From a checkpoint of a small mixture-of-experts model trained on Wikipedia.
Experts: 64 experts in each of 6 layers, 496 SwiGLU neurons an expert, a softmax router.
Below are experts of layer 2 (counted from 0) of a mixture-of-experts language model. Rows are named router (the router's row for the expert), gate (a neuron's input weights, with its number), up (a neuron's input weights, with its number) and show model dimensions 0-95. Each number is 128 + 24 x the weight over its row's rms, rounded and kept within 0 to 255. Numbers have three digits each.
After each expert's rows: "gets" lists some tokens that make up at least twice as much of what it gets as of all text. This comes from a sample of Wikipedia text that the model never trained on. Tokens count by the router's weight.

# expert 48
router:139131166180108144132106169111131124125088112157163123116141142132132132144164116122100150119089109147144118090118149177159126115130152111121138137130088150109156087143153097137163096085147139126171121085150132128093157105114142093145147170137080134176137177142158110146111164138122140090
gate0:180151132131145127160145108152146158136162112118124120175110109171114154115133114143150114112134075100125157142158058112153119093113120107170110137120103158126168121145123144122116098142110132138127177155071114092129157120124127097160130138076146086116140098106141153115120109132106124146
up0:129109115145131089157155154100073088155127079118124155123137146175098129122156110147149133121164103126159133121191130085111133119115133107101120103143145082120126125115127092127116141096193124174167083153065134127163174081136122089127129135089076116145113143145143156142147118175113088142
gets: "0", "9", "1", "2", "8", "7"

# expert 38
router:105145103145133115117145131159113145144106149105165113139140116155119126171126167104181124107098184089141146143162095145149151153150172144145117173124111137136174138128158147115161125086110130160115129127129139083155094107105178145144119154092114110161157154162164118142089063137157124148
gate0:208076135098116073101145095152148109096125124124126125109168138083136144159167145130123145140145143144118117108098148152151146155120159135122113138177113122144149146117133131093147149105142099104132138159135141144114101145150099113124153153118142129150098125127121114127141146136148114094
up0:128185126095148152164101124111137113089142155126164111159102133135153147113137135127179104116141094125151150167138123158157105146143091108128142120112146107131182143114146106140111119145138104113137100113123133103080140142093142140151092115095112161137131096113129142120118082141106079132
gets: " was", " is", " were", " are", " had", " be"

# expert 49
router:158123151135117117157109151106123131155122089103154107143115138088171148110077116102092117080116148107116129105126127133144140108113161118163145100121091110155125141156106146099142150120129114151161102116111164144157147155163106134098162137160148101158132090152160131152140141143123145103
gate0:091096126148122145171164122132149104137120128115143108130169135094117131121155102170105114124140153149153114156106113105098142170135114114105139069159147145096154139132105094098142081142133160069105107125120136140109142116131137109119090143115109113172129113086164115120101073114108137118
up0:112122172116149139128163140149135119130120167161113141139149107088133141087142080078151174120173086124102161113108189098144168134140147138182145131102122113118150124117148155168139106157060170186076125125114132121151120132142138169171102094136164159111105128136140135146111106098100136140
gets: "==", ".", "|", " ==", "===", "\n"

# expert 7
router:146130119115161140155155094161153121153128145103167118129121148100131138117158104141144159109089103101146137180116106167163115117155148122154096143125165149106156131080162133105133121116097153134102117127140117169087112096118127112120152097171093111168134138096110146071106127068121089141
gate0:120143118114100166108120127104137119146107112117119124141163107130143146116102110143119124137133122086166121121164122089148105103140116126125118135156120147151135144117151122154088129136109154096128156107131109126138119117144123132147130124121081131119133126155122130107143142078097150134
up0:084138103116147125114099152118114113124157136145113144119081166159103154162128159105136097125144152162096104145119137145094156155167130147111130119139151126163093152164166111114176157098133115120097161137144155199141142139175084114122072147139123123154112166123133168161104141169122154149
gets: " he", " also", " He", " time", " it", " It"

# expert 9
router:128104140135126096161153139106157146113145108133130100125117111136120125121127136108121075162152147141113159156132131110083118130151092103123111106122123135094129127140145153071118136164115157060163122171140163099103147107146147169099167133118128096105136125147119115069140123093092116148
gate0:156091102097122130182155139150113114146121157118124161168133155153095085104144114099099161154150165150107117169117109119102143125093162107150147161124100125129116118164129085096142117140113108120132156131107109125151144115118096103144136104116127052151146102145114101101150133096162152096
up0:133083149127132118144129195172104097121121107153153190119102116120108173122171123119142127154148146088102136158108080133121154138170099126184118148135147112145123155179117151174138121131140151079103122107136146136138153109114105136116104178124154125181086114165125096162131134127119134167
gets: " of", " two", " one", " all", " other", " three"

# expert 36
router:118124147150100170123086158118125176097120139114124160068151126162150136098110147129136098127112112147154126143095111141074142135111108171127176161148128149123108096153109157128119100141114144127166118121128111177111101127139139159127107080098095131149137151121112107103093125106078162150
gate0:147087122120116176115104124165157117122114093115137118141169148185116133109108127189126113102123089092131122111121097150140136120096069139112143132128116142123134104170148138154114168101084128114144128146130103155118122134132123173156103132171088142155149141119127152161112133162116128123
up0:129165145169126064121183159147142077191127135117096137151110129126100167135114135136114111134084109137136145165135122113125118098113115145119115117147142086168139135145125131114139168131126106149104107178146137153103144083043132125131173147104108111095110152133157139069137123131125102166
gets: ".", "7", "3", "4", "1", "6"

# expert 52
router:092127141145085108140116144148159159095143098115140127089155154122138116102154167141119151121110125169122146139104138143166125152139105180131149144114129182110112080153119128109120136099139104142127136129139098111106140104113157130130135110150109143147104146107083141081107136118121118124
gate0:121121161120104143160126113090173142131129122148136136171105153151114144115120119152156121126114158107096170094138132104115144121120127129149121125190117128138135129137149110167097085130124116134117103139099087122097083167140168151121135115107119116114127127116154099142153130112125100102
up0:156097079083127155178121138108084133139104131117105105123120131127132165133185129155137120168109131141133121151133158115139095127149155133152101115090118145125157096107120129150117177157118111121136133129160142147120147140143118131111126160125121120111140124128153121174150153121078090122
gets: "0", "5", "3", "4", "6", "8"

# expert 54
router:148114136131157157133155098165157118097188118109118156125087115176126138136107109137173111118100074170145129169140120140129109107109138164186121169136131132122138088104159100124118152148091150129156155136135104128114115111099119151161156144154162135109161141117128165085167105117131110085
gate0:149136130126093162160160113148167126076158132167126132132109136090157150129125112151109158187128153135133128144125156102160104129118148141136140113138144084101135095094143087115112136158156122101162147146106140099106132112128130142165158089084136146127092112158099135134127118140161117103
up0:139114085160148133139145127154138108063139125108135100101123104092129160132124119116097147154071120116131121147090106094128110135158109125146075119160169099110118082098106124111148169153105105146185142103098146095084127128129143145152152081109149121148111102124122131132108069178093099145
gets: " that", " as", " which", " it", " who", " this"

# expert 22
router:087136099123148099127159158126167136157174171159142110082101138147149107121112147107133136107124086092082117125121108113153110127160096110112091108121114107124190097137118112125136114096132123158148125175109135147088132143124133144149151154090171121143114131096096149107184123154081105156
gate0:140138144143133135139106097155121184174128143095129128126143100106138113162141136155138161142114075133148111085078151145128158096168145121117141137181126133153100110123141103143090158148172159101110101114129140140144154114157122155135176098116107127144135131123133120140176127160117144158
up0:141083128175151142144096150133132170099107100065145098128126114128146130122124126096089130113150133116137119158134102119145128140109140167122121112146149125110119126119152160136123128119137118062171163122145086089098153135094142148097090131092134128138120091115100091140123105105150134090
gets: "'", "s", " his", " first", "th", " their"